Experts of a small language model.
Size: 8 layers, width 192, vocabulary 8192, 19.5M parameters.
Experts: 32 experts in each of 4 layers, 224 SwiGLU neurons an expert, 2 picks a token.
Training: a variant of Adam for the experts, 462M tokens.
Below are experts of layer 3 (counted from 0) of a mixture-of-experts language model. Rows are named gate (a neuron's input weights, with its number), up (a neuron's input weights, with its number) and show model dimensions 64-127. Each number is 128 + 24 x the weight over its row's rms, rounded and kept within 0 to 255.
Before each expert's rows: "gets" lists some tokens that make up at least twice as much of what it gets as of all text. This comes from a sample of Wikipedia text that the model never trained on. Tokens count by the router's weight.

# expert 18
gets: "the ", "(", "-", "The ", "–", "\""
gate4 [ 97 116 141 111  74 137 123 136 156 120 116 137 142  93 135 183 126 131 149 136 133 118 161 164 113 109 138 132 117 139 142 114  89 144 160 135  99  67  81 162 143 138 149 109 176 130 178 126 132 129 190 137 157 127  71 157 103 134 160 131 109 129 165 140]
up4 [ 90 115 128 122 135 119 122 134 155 117 132 109 138 114 127 180 169 139 136 154  84  86 139 137 157 122 132 138 120 140 117 121 122 144 126 137  94  86 142 172 156 111 120 132 151 124 152 147 140  84 172 147  95 162 119 129  67  88 137 141 137 186 132 115]

# expert 30
gets: "e", "an", "al", "le", "a", "o"
gate1 [ 94 122 129 147 110 150  63 125 109 135 149  96 155 102  95 116 142 155 167 125 148 141 133 122 102 127 145 117 115  90 100 106 138 153 161 148 121  97 129 129 166 171 102 161  69 182 170 135 119 116 167 149 168 152 161  84 114 157 158 130 134 135 183 130]
up1 [ 97 138 112 121 149 117 145 126  96 134 132 125 101 134 116 129 102 129  91 130 121  81 120 129  95 121 125 103 134  97 121 171 152 124 125 155 106 166 139 182  75 113 136  99 125 117 114 108 134  97 127 116 159 102 166 143 106 111 118 116 133 155 120 103]

# expert 15
gets: ") ", "s ", "es ", "\" ", "ers ", "% "
gate0 [140 160 144 115 117 122  65 107 143 101 116 104 128 151 136 152 111  98 112 149  99 127 117 125 148 214 137 157 108 144 102 179  97 106 120 126  87 156 172 128 129 104 143  83 144 110 129  82 120 123 116 131 154 132 115 202 110 115 186 162 120 152 178 119]
up0 [161 118 141 129 110 111 165 209 109  96 100  99 136 123  83 137 125 153 146 141 144 166 122 130 158 130 115 133 113 126 169 117 156 161 134  93  85 117  90 121 150 120 166 136 138 105 117 136 154 101  81 147 106 113 120 122 123 142 140 112 125 148 129 131]

# expert 24
gets: "to ", "of ", "ed", "they ", " ", "he "
gate1 [154 141 147 126 147 139 119 155 128 112 133 165 137 104 158 111  87 140 156 194 105 137 168 126 160 151  94 118  99 119  82 122 103 121 110 153 128  80 122 175 142 142 114 108 138 140 141 160  80  82 127 138 151 102  88 122 127 103 108 123 129 143 150 151]
up1 [152 164 124 178 104 116 111 146 100 147 120 120 160 166 158  99 167 133 104 149 144 109 113 107 138 130 135 145 103 142 111  63 139 121 154 100 118  97 147 131 146 126 140 103  69 150 148 164  89 127  80 164 161 138 130 159  92 167 169 121 129 178 167 157]

# expert 28
gets: ". ", "o ", "i ", "e ", "a ", "y "
gate0 [111 116 143 132 130  87 142 112 126  93 155 127 102 123 112 159 116 152 105  95 129  97 155 144 163 113 101 163 166 165 102 179 112 148 144 159 162  93 120 104  90 119  98 144 118 172 115 113 118 136 132 126 120 154 107  99 118  69 138 122 158 148 151 103]
up0 [156 128 162 135  76 119 129 143 150 131  90 144 149 123 118 163  87 146 148 108 108 103 143 121 101  97 131 107 128 156 103 143 104 134 114  84 100  89  90  94  75 117 118 116 198 153 116 126 129 140 112 155 122 113 120  95 129 160 133 131 125 103 168 132]

# expert 22
gets: "ing", "ers", "es", "y", "s", "."
gate1 [118 123 109 155 127 128 124 160 118 146 151 172 154 169  99  87 116  81  96 138 126  94 104 169 115 122 111 122 112 162 123 124 111 140 121 130 144 141 139 111 140 137  70 111  97 120 132 132 137 129 129 119 107 123 146 143 155 154  92 124 140  90 111  91]
up1 [141 117 157 140 132 130 119 176 143 174 114 130 153 118 122 112 130  92  96 137 128 167 116 133 155 116 139 147 134  62 108 104 133 101 142 111 164 137 120 139 165  93 178 139 174 134 150 118 131 105 141 145 154 105 109 165 148 155 146 134 133 125 131 118]

# expert 16
gets: "the ", "ers", "U", "T", "s", "known "
gate1 [139 166 121 114 123 128 135 144 141 139 114 179  95 134 158 138 142 105 175 145  98 134 129 108 153 129 122  85 119 149 149 134 116  80 159 112 123 103 130  94 116 127 103 156 132 117 138 126 114 117 157 124  90 128  70 115 139 177 150 169 113 129 118 143]
up1 [121 131 140 135 153 132 116 152 126 152 147 128 136 125 176  93 100 103 175 138 118 150 122 130 140 102 105 131 111  77 116 126  67 134 159 136 132 144 130 125  84 136 135 160 133  95 158 127 117 116 115 141 130 155 131 131 121  81 117 148  85 154  92 117]